config = dict(
    hidden_size=256,
    experts_per_token=8,
    hidden_act='geglu',
    lr_router=0.000928,
    head_dim=64,
    rope_theta=10000.0,
    weight_decay=0.15,
    max_grad_norm=1.0,
    schedule='wsd',
    max_seq_len=256,
)
Below are experts of layer 7 (counted from 0) of a mixture-of-experts language model. Rows are named router (the router's row for the expert), gate (a neuron's input weights, with its number), up (a neuron's input weights, with its number), down (a neuron's output weights, with its number) and show model dimensions 0-255. Each number is 128 + 32 x the weight over its row's rms, rounded and kept within 0 to 255. Numbers have three digits each.
After each expert's rows: a language model's description of what the expert responds to. This comes from a sample of Wikipedia text that the model never trained on.

# expert 63
router:153176087124099104091101133131142133124082137158161143086103113150122132156096107129175090179110128150167082133094081137166119140204111197119139122152117171143101119170135118086116079098099105157148083144105138145183120142089124100110198105089112186144104153128079171114135176130152131102147175095139177104113111135057167127091161118138117151122133066142164154136115121143126179095087087119161125093064132153153112111122124110104168146135183129169138073197135090172139157059166099103092161147079121118134140132159113156135102166116122123124176111118138147112149149157148152135150145155092090104096156088054098103154103093090151099178204140143096135134199163225111112053183148155183166107126141140130205138092110104087140084095079095094150155130196152152162131085111081
gate1:104118153085133085088130071166158093162101114103185122130142180173133158103121127091158157145103100168155141071152157117149150174165172180090097087129210123173115138164150148104070157123084140149133142135126101172148135149151167121092148172152088150065124163116173112161173138104073110121118119104138134161089153153120145148111161135109175154094090099148105113113174136179083147189140098046107093056107200143104183122127205081153114123100125113121145163119155157155130115098121128131108136075149128131151116249120156093104130135116169134124201096078130121169115094107103147092127189123186134125094107116120104160113142112137169103157119153123102123163166094119124149107178145184097159131097064137094131168095136093139181128105149190091061088136134114167142092116066103
up1:126118086126093119090089112083126189120138129117129059127083166144153123106155133133162108136101203151139185206112114156119149117115147130101153112098095097108100152070152079123191083096096071151125186138142096129143084092130142139090101135130148134112154148174181156149148153148096091134122032176109178132134129139097151142149167132125179154158152128116113100138117065076133156097145140109135135133119135184115103149072150136123123125122110113210139110105172172110115111145106082160109126142118079068074152135119110080143107184139093215092078162196179169116170175120120179170142147124141111143114181074045129161124151125152117118110131102158099165096147120114110074116073131096100149096183092136149133159099119096156126112141072114136033133136158174112175124132156054
down1:119127154083144118143139111130106135137096133148130090136100144099065096150133098191098118125225136100154102187215136118085126097125129084085108139146183146143116116113092160040106188128103124111142136170157111111123141118077107162136202069122147118164152164070118147074126111146141146189158101089094124124095175095097140164138093138106124103094146134139128124082107108125136134141086063140132123135175109131183086119150132124132073146153144140096186139146130138174133220136102091158130103160099096084152191149111109157076108066100115101161108107165142174090100160130160099084103103128145124139157136207107124137157159096187124112147170095102079126161098161082170175105083073134171099099161162200195119141144137124157146091125159166122090127203165109148144153149080118
What it handles: Comparatives and CJK bytes. Comparative and descriptive adjectives, such as different, similar, more, less, rather, plus conjunctions and/or/but, suffixes -ly, -ing, and CJK byte pieces.

# expert 8
router:089154185161132124122138111159123131089175118130135170089110137121114138157100127080159128191134186156146146080102175088114160105147144121122127122165083185094129089125118114142111096125055151140164084165115141081083138155114132156204198068146128084176137105124142151146163156128123118173088059123104123101161156123079194078114113103093050176157153108133092148114109113144121142141119094077145090157148088138163082129122157140127149192160103165126152082174194118174159161120111084106162144129117111137151165116178158144139100145096129102142167171084136092114171167121170162095161119142087130121130192144048162136117171107158179126150108139104190117119179139116153160142145142201162097138085104119127149129089107096095107097138081171089224107155168124168172139116058134
gate1:208156126134129137089169138124133095105133145113109091116092084174144171130099109172123118137187128179082089093117190090123156102158131091092104114155147129115136113117156108112195159143140049125194156134117186132129169141042097148172137099141157082169175128111081154121161141142129101080117105096091122114094156173124135139140146154151157145157116095083118115180145136159160137152120071144140180133114160131143158095082084098129117092151133094184179113142121091107118137124069157100187132097116106160132130079154115129096074121116078197150143095086142179125141167158137188154130075099097073117124125121085079167149126145135165094223127094134112094084165050157096144123182108112145166144150098137142130137115136122120126073075076212137084182153149147079139128162077095
up1:129136069073176083122095116143130157133137169122167127086060140154146171123132090153109132174105103135106151133170126146117067173139132146145117161127102142208068167101120140162125147115190101101150107120158144100019122118137094123165097131111122057142112121118112132142147120147089223095138127136147136150146116116126146171100114159122150094133105091180089108177114124145108154179159148097148159145095111132153111094096119131119151096128109109191120135108078167112068085120120127155161195152144128091171032078146097085129134161150117093162069128118166127124138170141102121071143148164141184067128093118164103124140091098139094225100094161132142105142170173137126203107106176131152137129073092118145212107101186124124135107148188072140162158093152110090105098126124088
down1:146114082040123152118119083147129135099116154094061166193144078067092159169097113108089066144066125118170134163120137134164159140158121145104173098139114119102112114125167165176109105093094074133091161120137121119144124158139108091137179116126137117121155110143180096209096123118127106176166112101115135167107096085125167184144161161151132115135115118118079127188227117107129132151185153203067094147194130114105081119128134155094095159105093132118203134107134186127118146162076138188133127169127137109113151130069166126124159135118143068106146129123152124132079125118200140142155111087138170100174218206133145142083113068130153146092154142124141095134112119133076097099095110156114139097164166154095137141133094094208122108131112143173102156129099153142170132101140068
What it handles: Prepositions after verbs. Prepositions and career verbs following a verb or subject in biographies, e.g. started in, finishing in, joined, during.

# expert 20
router:107190124127123123128129061144124127109152109203118098092099103133158118178141079097149119145095163138180140072089118193112150122140129161154133110153082129089140114109128112118088078059136119090092134143097138128135144119073115127160157062069109089157097116129089162142166115143096140131167134110128161133120172151068160090079179115059061182123171096139163140146137138167130175135117078127198143081108062112207089130108121140122105163095149100131112107152134118139142119058160114123177114108114104155133163115140102158138079153104135124106176122122102153101148105132162166083149120184150124146135150153094079154164118071111134086105123137139103162093166162181096119098121068205193067192078121136122151124073105179143153106150098132062091108057128114158186131068109136
gate1:112132164178158120111093098125155072057129156170128115114138149193117168142095115056099175181161111162163092104118126146128147103114133159106150162104073177144151119106123087131113133133179134050165094120116106155151139129145119158111135112081183091172126082168166091180122150133106146131066118110142195123124131143118194109050119133103152142132149140113045195034145060138099162127137138130170157119103112123164060144133112104120096172131128148131141160119129130127139120089106143139143132136114126061105127165155080150157118145144102096145136129113143093121198119112164091111106133125114094161101156147128118136143141109088114079072057045098141147129132144119042139135161132074165095101089069128136107125172124186114127109135104111128215106118150105088158080036111167
up1:126107106075117121143155157131123172179119119103128167146116115066132082120117140175156095116120147117120167147152133103137112148158151156134082053147166085129127119128143134118133121152088150179106170167136138116128147161095118099125112161165045158083141142099113140105088112089144073149205107137104054136148143119154072165223079132196111131139087109129195082185097164166174040122079096101101087125172180119084184112109153152157104078106111134130124105102172124125114113126138056125116116134156129191142123078105151117133159089088168165131155187144110193122099122145092151134146149132112187055135126099185135118111131112167145184143166186147116111115088122139161120136107134173082155120163172129115127143139115038149098142095132144123098145131147149159089165215167104
down1:108150119095134082075107192178165084210130164127158112104099118130160118220131153059108131137118123131131134127018117148118074132190101091111114147148153143117186176102150103134123173143177089151152159150147134123168110080163095117115145073124123163166135128156103155122140135138188117165135094129157136162074117183101169093106106167069157176182146135146147129141108033185079053112137126164143172065146156157116081104123083101112176145145113059099115110121147123143156146112107105113119142121107173150093136119155173135148150143155124161148125139098105130124130141128180155104039135149086146125153128122109121168141098139122178138174132124171121125157092146203115123159089096125142074135087155156195114117133136121182160136116157180155125165096124136194104142110200111
What it handles: Hyphens and line starts. Hyphens inside compounds (bas-relief, sold-out, anti-solar), prefixes like non, post, self, and line breaks after section headings.

# expert 54
router:179157125172111146076164124083169111098120143112158099104132131164086163160139091129177126179082141120119102102095125156201098195193078153127129091120126134105103110154115170119078062099069176127166115188118155099103107140093081137117145124080168186127044100126130255117154139200136129087159183151056147130092148115140148081152096108176099117069116151117162137149095150143177150139115113090114123105084074147140086126102148134125146115128112165149148087156152089163165094117139139109174132132119126117149152110148087090080175198158108153074141134096147138144186149134123188154111157113137109153109144101101154145096121107101131169094138094130115116162144164164141072082153093187134122136119137184115171169125090118127096131099125124142127209114167145172142166129171105
gate1:137147091133153104127121170099151101109145128105158147127146181176096079119170142110081149194110111139182130102101127098115099183158133176165129129119123086146116075149151167083110062102117142162100117142054123122105145083115105070104143093132156069064117154187136196095105119118141115157119136178118125075172115111169176097095089114125131125141160165124125108154167146216119114155146114116102098111088110115144084116057126160166141068134149134117139147128151132173169120155147154184116142151085129089190140119143120126118106221091112144125129146168140203145135131130134121108164199174139110183181110175150125137122083129141151145130126161120160113150159117132132141136136183169085130096175164221153153167062119096171132185049140201141122116143155111213140148118150096
up1:152099228221112117157149185069119098111119149061127153156132094114155055102116148144175070076149158161103171161130106191168093126094122071140156135130131095114196138154092130123121129134091130140113154083173142038167255118168115150123118158142040189117122119128124166116150143139120166120185187033114199147122142155159115195125135162131155143185151122125173103137084156170164156100099125086118129111165138115091126112131178106141129170097111129126098106122106181142096140153128129152147144140168086131106148163128128133089093143078148149128132098151158101160143146140136129177112137152139144110085141116118136114156112133092168125121116099073119065139127110138114166142096122127092107131082086119104105090153098159118092132166146134165126113153133185055158117113119105
down1:098156155181118103111126118144133124088173152099126142114122106168158113120155094128166131034152112149112135097102130135170109145178156189119118147124081125153127174129160109139136064124082144067105150090158107135088104050110114173080083095120149081135122155082169167133089111184085120142165141136194157132109152137110114170081172170104153106118130155105135144148131127135073194061100163111100145113164066153109057110107141109117141122111137095125078139033058200086152097108112145114174142092165144154151099079128110073156100130118235129148096048131116186160107062098095206120111117149122154100078078177148117164114129132147152134155165145124118115130141110183117111110124139148103159149109128136110148151151078137144095114116093154093109168097108111147118055119105111
What it handles: Species article words. Biological taxonomy words and articles in species descriptions, such as species in "This species", Binomial name, Genus, -idae.

# expert 39
router:158128114225096126131135113157178161121128132121176162097103078160138144146180119108142174138135107118141104149077126169172084109144117140175115118103144109106116110131091088136045087098123168136140057121075130119142150183142101183113097082112192125191097102101081198173166110150129160079128141142090111138094127140108172068134071094139107099114122130169112141143101120136136129172106139130175150131142158170212114117148117093127131103143118156125130100151233120151140121153131155065164140145095137076115204146187158137089127165143091143120124167086107060134170139143068201135128141193133092130117179115126112125136137061149206134145111135111081101117119121129150103090170067191188119154113140156107160173108077140177073150108141108089133135124168143117147151112153120
gate1:163077083174067103180122156110024159100145146163068154139124127086158053094183167113168134083166109134076172119132115117168092129071069153123152106081116119146090139148104125057062111117107104120093098154143173126137195127072108145115137150137174118099122117128152164124087157108146201161110114132146157147078127162186148092121137127098102139132150138073136103143115129123105170115114158110094129119139148156122172178149160149083123129033126108160118124173138126147163145082170100069101138135079137104096148078122155087135158132136088148114150133097137172066129097133132116075128105149134129117112134070147144105172141078190106153091130141127131083079075117175154140076126102169158096096153089197193156155112171112153065124153092135142147117159096113168076122114117175
up1:079141150112161166131109086084167126127172121136142096084090112127159125142128085122132084104082102078152161125137110117156172108144158106116070131099185130131126110101133093164086181133150175180128105141107159157176135131126122143174121122203142109169123126129080160093171156170179105129119100179072099131145038102118112173154139090139119142131182128213166122044156114107220134120106106065160126177137106117112140063139112088100186066173096149147100159167147130143184123122156128112048107075149122112108103162135160205195132151118180126133135070170130125109134128114156160134135084160131090168136137137180136078068103103100092169166157133134115132134138087109180130085075165148110120121125101197178093105146137116122122160119125111084099118151175155104103156164117116
down1:081067073174142141148118097114190112082064091150132129107093149141072102138132121155118094134072074078156113105078105137161138149122179157130079148110140143141155138092165142099132113115125111130046134130196112178131096098109141110103099068137138155104167106101090109115181113182110145135149158117144076120169116171133104179160089157135145092122150191123092168116139116180141136099093160137062112143159193153041159168156139050094136116127087186134166173160121060174057128110137124136146134123203136103126118118164095134189129154094128123143133106081158150123139070134105089133193134146150103123153136114120166104136157099139214110132200141110177105124112172098136130131091126099146099124158146077126127215174142146114128114180135114126147165136092135159080083109123156
What it handles: Section and infobox headers. Line breaks, == headings and infobox field labels, such as Personal information, Medal record, Route information, Coordinates, and table rules.

# expert 4
router:155146143141120095110182126129112169129079171092078080071142112224086125149104088095130108158102099150174137107109090143147158150176097087147143086148071172104095151121118090164134120035108110167150120171109128127118128138098112167169125145160137118181143092115112173159108170150125126085140116109100117151125135165048118090073138121187058106109159144154120178140109060127162199142132109110118155161112072108196077138071122131102139132115155125182139115137122128168131098094130159134147134180123165142096175099129147111101126117135114122144130155101141149142140134122065126157125078142126120133098119084078089151117138109133092152149137124041124192158198182145133090139115112213177134122117070125086131145088108206050155146145102089107118116041157160165124114128135114
gate1:121080076143137136171166153088144124106174154138091142092138112118119130093108108089073108161097143136121183106099130128149152110135131119132190174153051174071151156145101144167137089095107065167133093144144092122090098122100107127165137115145136108068180140126155128092171184125124184099094129148135072113145084153162142110106134146151088164086145090070096119129103042124134155133076137173166072128120141126125142089152117117082155167154126110074137187110052066118089193106159114143143097185175101122129168125113090135124063104120077062102130140114202150132135112123127164080195081161128208157163129130047152166122159137121098140138107157098127108117205150153151105135154134143157104078121145136102133138099112121111090198169109102118147205109071139127118098132116145
up1:129093078121112094152133161126169175082064143161079164073116137153125115085167073080074112146116144115074168156131194110162088028159141128147178138107063153110135137119123136143121102107115100167157104143129118185141125134120125114201152161148150092138178137119144138142151127127137188068152128153164125076125146175112170108106147162120089200088105126129124159108083081119132129178108088131218121138100132121068105148124109125101139123153131140118140180090029078155068118089127127146159134183092162135082162113110087151160081114092179098099153120139159182093096175072141135102185069099143183201148147126065143159174163107121128159174089158100155135123171132150146115171131153096137114085117150150129143141132091114113124124167105105081105169113094152090137106138139145
down1:101106108147136174127111139137139121159126084058205099168129175106062142133162128153152147122135170090206140078168116079102208201154125143155147102114083081116163126127136102141121146170155086160119128177158111125155177099152120085187123156149083145170175093124111113110111097116154161112064122062166159135102105163130051106137134153155155013109164133142165118127095172159161092143100086104135099155113130092144148135115108135132120128103165119187078148093206121178148146096111125135171117128171121056114143115089081191122132108132117132120070118135132097162086073144136154131145116105115065119113098098188156115105108138105152096143154120149140144110134091164133122103091115130095137112146100129059048104104129184147144168143120192210147130109109121124169170125155126
What it handles: Determiners and ordinals. Articles and possessives opening a noun phrase, and the superlative or ordinal after them, such as the, his, world's, first, highest.

# expert 38
router:154164103208110173097147103194145106091148134154134093069112125160141144181114085116153154182121142136146131109081135190172176120226116141108153112084114122098095096147146104119072082095104136115169095157135107093089113172123087149157208135111166088175070109103144120144127135140114139114087153126129142120097130105122165111115066136103147153131169128139157166153156137155139124112124140088138152080182138140156084072080132097108181166135119153138165088154177158156141104124179149103166122111155160181106190188147131097115132144144180115067176180118095101140196152135140118127141178143098139166084103080111070102101160165138199123128147194105146151191197110170115095079189125140169089134085117150094125142137117125128130086101133128108200144090150147174148101090115172
gate0:182098120114066179091115144172088107163156113120148152151162150133108129145159163107118109137122101108147108148093185067136156154186161150083113089129118142148121124099120174068103120135160150129144147156167115149102079126010145126133153141139095182109112147168104119057086177125120153056174161114165120095129186117102168116152124162134107201153063167203157119138130143150136140149135127083179077126145208114085098126100088129108134102157141101077138125080158142142137122105121151104141131106137102173144156165125100083144164161134195063100106141129135128138110170143041147102136134131132133140092116122116126186134140164109186117122154057080210122148122117166108113099159088077143173112094102129124187113182123162138122181187147136127134185092162116154104150112138194
up0:057155102155126094127169164149121146061149116139085083132110149143145153089150143148105106123192098129101169137119120108155178140105116131100175176117170150141135145169125085138098115173128099179165170167132113079132153112117165167109139124157083157106146136118139068052133172128084083077127198179117102143139107096099107121122150144114129139130053104196130116151083123117091113206105107096137133103162162121171089086102166138130088156128160134172124087112094092128169191186150188102097157141161131076155141138084157070145124178084141075123162165088099120150142151098109071133103117168130179135151107081049139135104132127160092130063097132124131116098125106147091108102057115104103155102085076102129102079172091118174149150057070123120142170141116152094114088092106188
down0:158141101134162087148117135127164127141144127174111099138127153100143149134093080171123132072144163130091155118152144141101160129145134180135169160148141150156122100168083140168113187094052086190140086109119176111120082143109091165170070120127106128150103127138117094161134175158117113148076117113152134112086158145189154098107069146139120082173145179134134117125195151098089130119119108091110161132101202171077116121177142167090130173140087167131152104147154186096164106162166105131099117151112199128100171107141110111119142132106148103112153117127124109133168124139093056146109171185131170038123131088128136107113084112153094151095099115100106128122123103131144191040033147189156135096129053117058122106123157140183124120130056167100087164119138189160123091132204135
What it handles: Football infobox terms. Footballer infobox and career-table tokens like DF, MF, (0), Born, Personal, height units, and pieces of club names (Inter-na-zionale).

# expert 18
router:115186164116070141081119130136121148078191076145145165150093106136123126166146132125203095194135148117188141103107122118184100104141149141095136077124130174102116123145141131138113079112090124145179136166111151063126135153106153134190154064108116075155122102122157145190134209083138116124143111107117178085119165121146178111138139095124116196150170059122126135164094142203111139081088104090121119145155104130168095156108140138078165138160136129184133116179164085147161110105150082091150132126078147153125117048155128147166094228142133116157144142091099119103145158143128172077146069136073107067052161130070052098148174080123135132155169136116176135102123121171138140136104126180138124140101121141120128123120110138133108114115083159130203123122175154170169162106145086
gate0:137108074114115117182154104125149117154112125120114160094167172121109145206137069099072120097169126128197103105106134097092094132169128134077076144111104156149127146095180130199112155146153072147192077132082133132153138181124133119119130107140073015137088131138091126116143119126140141126114093077123114135107140175156144109158177129160125096133173139182104143155108166151057128141164130122075180153148148079139100111140156145046108147155146169167157083118132141142135100141189141144119072174088073120140143099093066095192096108112148117155128164121059114099171084169115176103113086124069139140140172113073207128119155138102110133111152164117207102100156137142154191141153104151182107126121178140135099069147132088154179201131145115115122155125122126149130143105125103
up0:140074063070143112157104108112117146146156099093119128082166151159165154158131081085119120118104098138173067062118105132147082128170144129074119130107155112158124070082147151231159196164095101177164060104108126122126125157130119164102126066140089041147103141125065090152222135182187166118167099099144110100098132143150145147134159129139173112154175145085148191170114142178089123153124120151132148132143136115095070095075116106046102135136124139176160114115128089113114116139162134137120111148108098118106112071082113100127133116145133138139118157117100120165166076116118125121104112115089132143146134139134220096095195148159125148098162111122158082107154147139141139192160171129155093149135191143107123057173141104152195125123148125119129138114124111184156114082136063
down0:131127208084112099103197139138108145137103138086165100139133094088144155159105129180148137134080157121121141130167122165139111127151121158191180143125153034087108140108164131129154197133102109128099166159110191160076098172134173156134147140150144118165091135142186121170107098145118014127117127095117145070152072240115135152163083133135095106137148144134074141158130128083130148102134126153124187202122139136134130130152089114138106157136105113116157140124099178139136098168091097100126085144191164134137089124131123118132134130174145117074039159132136110129159156178138103115121134145098192138138087182067130143154112144128138128143101099138155151138086046129131159111081066084140130159179120183127110114141094107136117145034093051154154107109177108120151141135148111
What it handles: Event verbs and suffixes. Past-tense verbs and -ed/-ing endings narrating events, such as took, began, released, died, moved, postpon-ing, invalid-ed.

# expert 9
router:093168092187149119101143114172133121073172137110120111053116112106121112153122096108120140176141113145164157077114156171161192116153142127112122097135117148096118122169139096122070082109098186140088138143140132073141132185116121165143193131102100111126087147112156118148140157087055105134088065153176134109101191079094158077146088145105096151177177133190103144113121048138136146168107054121173104087120094134162082158110127110128143162129128109188194083192175179155172136102136177139112117110085144171096145106165142100139141173062193104136164156133081131150153145116151125096148136126131191159112117126082150130107181128097185138095072105114160118160159098120155116087083115177150106145144109097108130189147130127073111108095105140072167112084127134138100071106072164
gate1:133167097160156138159215110180123125134146105057146127092081160148103136152160135120133114146102144137122136128136093183189151137150140085114082190160148141138085202110095080138062138187104139089081130067128156140159186138118165159135171167135093146121113109112097121122134102110078172176102117134148109127109105174122109197133100089169105147142182102119135077126139116181145079135173072136155089106114170095117139141104156088153149125138130074086205158116069168210096167113169124082097119074101160190093139098144116145089172156114100113200143123129143150141136095107128185115051154150171142137103106125123161120103096111101066124150106140128123077096110116110106176148079135138172148098153104084085151171161059113055112126121170132170174109149134131123124169126112139
up1:115117093153119103142138079181095120143100117115142043124075133186147094147080133111149138099159080174078145077117135131133161116104145121170099195161118132165114178147174132155169152125170175085141141161125125122190123093111104103121162138148116114133135130088152094116163135093100162115142144098157130179162150124138149123118140121109075135091133130116149096127139128100145127150143113155192119170164068200141071124130067111096147128127094047105089162108075110154084160151121084146126218121131058160098145178062101094084143187051105129121110131081141105148112167040162113127091121096146105149113107117093113093129067092099044042155075122115168112092129129115173099087052152131144138108128123128115081129113095119117068153139155126084069129130120137133098165159130117
down1:146124167114111129139157100122118034124150109139129125122073136131143101137171136068181140090195157176149115118144130100141184179145158106115154171124140085095160109147150119161060080141118135116076169124113137172042109143104102137149081159170096125126163156115135179066125155139118114153104164158128096093126189098212149095133099123144081112123178058110083159133130116115129086144146137159146109132064151147108154168143136115135084152100140129149091153131170134155157155153169130083122187148157192126098130141088194137102134113122122150091130067144065120103178141187128153151168107137097129150158119150075153121063156142134108131116084068145087103139089073106097187118050059151115157229169121128159092144132096097138101066149124117148141124112124085142156157165140161
What it handles: Football career prose. Words in association football biographies and squad tables, such as club, League, FC, centre, hat-trick, and function words in career narratives.

# expert 60
router:140139151185143126078136124115118109085134144111096141097130120138149125121163127074167139163116164112189169123114147130173159139118099126140108156157093133135077141146141121118045029096116137162128144127123139106116136167171148150163203097131082157170092143130168200139125174125098152123128108103110133164090199137113145054104103158137094147143149119106140190175124146102106177094108116093147124116123107089194117117131175107103106144105102126146117116184208143180163114129164074134098160127105124110128097145163122128129099149088134161081123166093103108102121108116130169071123089198071098151126211162084088126089093117111162167113109107065159110129129141203132164122130093226161061217070129125089162161112138135133065130124119167124167127123143181163139168110138170
gate1:162142142137198027170135118150164150130227119116074135100136110173155155134153148118057061129178092094170145138115169118170196095112098102124143102151086187176103118128126132160107140104086153227102167145144076137111107142137154142153148122121137158095131127175108178158132127120143046116185120198127130149157126133121108130156112178141121191081168094155156148125086112091100147151157117179128113060122089094099189116144121151121091157115126144124163145191138138098202149113094140134106150130150092166067173134091147118126132137152134130094176135095126129142142113146057097127147100167175133127113116180089123115098101165119175169143133124105119164127144191204091114153190129111182095172142154082102198136107120116151115139113119167127166138140083122143101115134099098
up1:138133127138205062158177155149147129115214122131053126122123111165102142136151161141060036121165129105156128144096177119134164136106136108128166100175068159169109086112114123130125161137078188218124157173144078164110065142150114155121105138124118176056127115160132145143102149144135061125186142181098110116156114138150127140165147142163149165087135116167157091131080129080153143143144098179074103083127136132117186126154119153107097118112153122110196144177121150104170135105087119135154143165169074138099181124119196108130140135176135160118156135099102122118129100161049123168114105156117120139102085166130090114102096129105163172158132159120083139136136175227093114125201122080186102170139179105080195126090121132154128141132134162102168115133126097135106118156127107
down1:092063166162135135120156150063130114146109161117118137167140150127140159130134205066175174125118161134077117125144132111151131079100126148122119160131127099125061157102161143162119145133153133177175120136136145080078105193120161115149106172129187131167110085135124145147084146114113116088101107107100125161139168159139126054148223074150168121102153133076146148110092190057134117113164114127131099142149126156109121142167125115088071127101105137142100145112136108146129072207142123119131077137096143088174212117157094069201140164140148138082147085172194160094095090083137117096141206155068105126069095169124139080142047146081154142182115120153155152180108131138125186127142154112138111112126104092137085147101131092114091121104155148135125122157143182067150099093110169
What it handles: Plural and common nouns. Ordinary nouns, often plural, after a determiner or possessive, especially in sports, such as games, members, goals, players, teams.

# expert 48
router:144120071162097094124177113076175119152114087136141122100127138133066121186097078104205110142109169113107096117114063174138133177149094170147129078126122120133106118150107117155096090112080148128184111190133150094144131117093091106139147138103115168159098102113121208157129206132093135141133174095143175092165141101132177071121147119127106182070156107164115127090130153164128153141114086100130125126084085147109078141088098146120134110146053213152117111210161114165149082094179143102162116128127150156146136121187145096125148217135104143100155154126127157135140125106136226164154163113139061140111149116082164159133100099151135145097162101155089122179187170140109108072166146109161101147104117161119174191122073104099086098146111112122134172097130147162095157089153159
gate1:090154163103092158141136180082121108126114134103183104120154107104128133091149108109118092087116173139102096122069112126116131158167170123130089082096092142104130119119096151178125152112127082105165076125142099186158157099140143125222094178157186136130165147155141164159111128127129129096058142156129084123119136119119144133138091093153121134027106092177139142159128100146125154102107126067159107151133142168160141117137105133141132101142129160149154123142109216196131101148176158146147139107131173141125156161194068110106179142164112169112150124117090098111139138105133104082121127114119080110129135180179125147083094058132181130181179133219133126175156215123169135159128198108147051109087101113139113083141165049093109179170136115136078079169118122090113090101132168
up1:090115084131139133104197150145091133114128167090174152140130152124114097088150137105129089144139085134065140132139091116158160165153160114147056068073129128093166099131092101157046124115131131082128107147124125125127149098161109137195118137188174102054178087155083161134135154135130169124029115138131060099121055048118077175121137082140116142122094112127106143137137107136166187140112132118179060174102162156218129145140144086149113111144105136117159133117145149131024151184206142114067098136156126087122139158168156116152116144146124140101098085126085136134103132094179103073094127112147101138102110161178109103067126136152065126145185176138123172129128150118163113136115123109143122121084134110132077101154157084160122142205117099095170095146143112128115097110132156
down1:126151161141151112179162163110078099113121113112121114090161190128091117148155125048114091144174133135145130161132151073152170141121162164190114090158123147151122061146176191132131145152147100166089161134099099077157130165102139127058148147115111122116124058118086181125079091093192161116072126199126082101101087147100171169035099159123109078159125184082098139131074143108168159125164136149135136110119125169090128148137101093151129091141121154098135124056108089157064088138108105196072126098126102140169200118112137200150106128107153137148085123074123119134146094120159157141121097116166125137110139103096096152067127169116157110111167092118103121114158149108152074081075140122081148151117154159103171111100095120067103125107124061154136158089071132133129139156063127
What it handles: Taxonomic author citations. Parentheses and pieces of binomial names and author citations in species lists, like (Walker, 1865), spin-ifex, frutic-osa.

# expert 42
router:160154113178074116085136111122114155111127154128118151055096110150111108162136118079144149136146147118165080134108143189164169118153112138173112163117109181114064075125152092137064091036116115104137139175100131132077122187149079184142189097169139175134061138125132167127190142096132111109136109166139211116161117125111153151158081142140119149124160125156149108125156118146101131117123134129190096090153105082209104063132088118113174121184156124141132099104191145166131155127121168094153097140094135122110217148138124161126168163135175126135158196101101087098167167072118187136102148170105136150128101079158137115101142111111225111098127132098104120171149157177175066114127109129190142196097122155146137161114165151112085117088158152113099103125129173156110132085106124
gate0:141166109128146095159124176140120110154111126139105143105141117146122098181092182103076181138139043148148165186182143117125142070150139142126115137123106139118107146095077098113118153155138121126128146114133101141127130129171083167124198083169118163037086105074163139141074201141153059120130162154124179143172124177081161162127134128133135115146160103164119131078128152180154104071085078170134066105131135108099082110107135138115193149121129135209169114123131212162078128174122089115119049172111100120156150148146105059137159121117133147151135116139138090107100166146077131122080115123075102098135122092145126136099165123123139047084187108162123112163133153105139137134095123113122151060139143132086109138072121158096108169103155106145180131146159154063131126039187152
up0:157095139098138086185117190153144171047119144093133124188096090137152107115109216168156154093115115147113157108123117174097134120128122126050171139073130116117148137167091115064118117134099137169108091121099173152111096110192103146142144121145039112138108117094111139167121111162111105086137101140135116134088150149131117167096083149131173137127064133122125172207123159128105058147109143117089193138069141068181134130117113073115113127116157119160137085119083196146118167152083133115190126058093107152119128093169141159191161134142166108138124165086127129158092127091154165133170200143118113132079085114172105139151214159162131111121113086137042126122134156130120171109133132136109166097146113154091112077103083125098143139169134117145225109141137123124119121078149095
down0:155138089107131039094109117157129137131156112139162107119146114089170131115120052160141111131121143103094162166040066127135131167092133096081084144133138102138144129184083132115141119144128086170155177132128172105135142157091087148108150134126162113134133096166158106149088135035189076135121087128070182186119093125100173146089123112075126157126139161143121074159111122110089134131147157179170160177076111142163173129064113120095140104103128155153124131075113123172161119165097098119134168149137186156065102094163137126153099055144141109089137207104082113149124080102127108063108154152110115149181116103063113164133065111149147114058148137095150117148123134169100124143122156134167117069109095175101106102120115097112124098151084206115145099173111140184133120114118211
What it handles: Infobox field labels. Field names right after a list dash or pipe in infoboxes, such as Total, Apps, Score, Catches, Occupation, Champions.

# expert 28
router:156136135121075141125140085101120162085137129180170107072067106175066155174144069068142076158120135146141113128104149099214107154114139089176134144148075114114108135129160084128116111105070118119156119135102158160182116162127071100147150105134116152137114086109144119166087197116151148127114144128105152103154093111061157097059156104128052148173140059122174136142112059133145135153056110151181152130142114156144105126131094101122105138129153132187120106168143084183132131113153094136109065144123136125127179129168110123131120179147127131134130157117126122136165132088181166105086100174117124109066183136066176161161118119159143096188162158158155167153216122199101145067120138162173146141099118110082181150106133081114110127120125083108132155115192138150177139133072182
gate0:130139107159133126124092091124146187123160131182155170161118081092137159109158144060114038097156140082104130121158137070165130174121121081134117143155044185112106059112156136074086086065108175051126102106129182104135104157171115066091150132166147095066077085078170112126107089089087179096141087150136133109137130103131166202114153068125143126129176114124161135133134104139179094110137169103147121108090143087155128084172115161146120153102147090149126129129142153158144152180161086103179092116127125143115150120130210077130151141101108142164163049157153167139063080137148170122131113112120119146156138105087155123156167102103118123114140136134160131160164187116098127163189109150137084111099131069107154152098137091102183162145165125108199118097085134118139101101091111
up0:137151164121099166117171144130094053126128134124127105149185203144099129118107099149134158181063141189116134099066144153081165126156118159147162161076136079159143177135109104158136186161080066151106103151118111157144148116090155173190103149137151193121167102143134144131143112130144045178187139133106132101069073151128150085145132141098139108123136098129088104141138147113108179119137054186077115166147139192076174174088117092074111139139111167168114123105164179106122109098065149149164171183163129140127179125111103160133138113195121124097128155094120108131159183139127122093075131172093165129074066155145103142072113145148151125110069135078067133067125070181199094131113127140145128123135082113125085121147109147136096122115089121149121101122157108166149115163162111
down0:117139104153144157060091104145157117120141120133184143181127112071156122128174128099140092107140148131163120051124123172139081139091159115192116119135060084131161119104140137134141108105141133110119141098180133092116068144139085148114136088092158122084112164122181116169162226167137121125154152073171136095121139149069163081155205164115154147137113119164156107119116143125069182066129141111022106115143095117143171119134159113151121125093178113122146139157122103147105098106146150159059128095180138128084054141133129123115129181158096094082155103174103078143125081127165185082087184117115089120156105110124122116140102122187140125150095122136068143102184097080106150167151138113132076145111076103117203150086101150118116117096108184132141184117156140113120132084042093
What it handles: Negation, comparison, function words. Function words in running prose about manner, contrast and degree, such as not, but, more, could, for, with, -ly, -ier.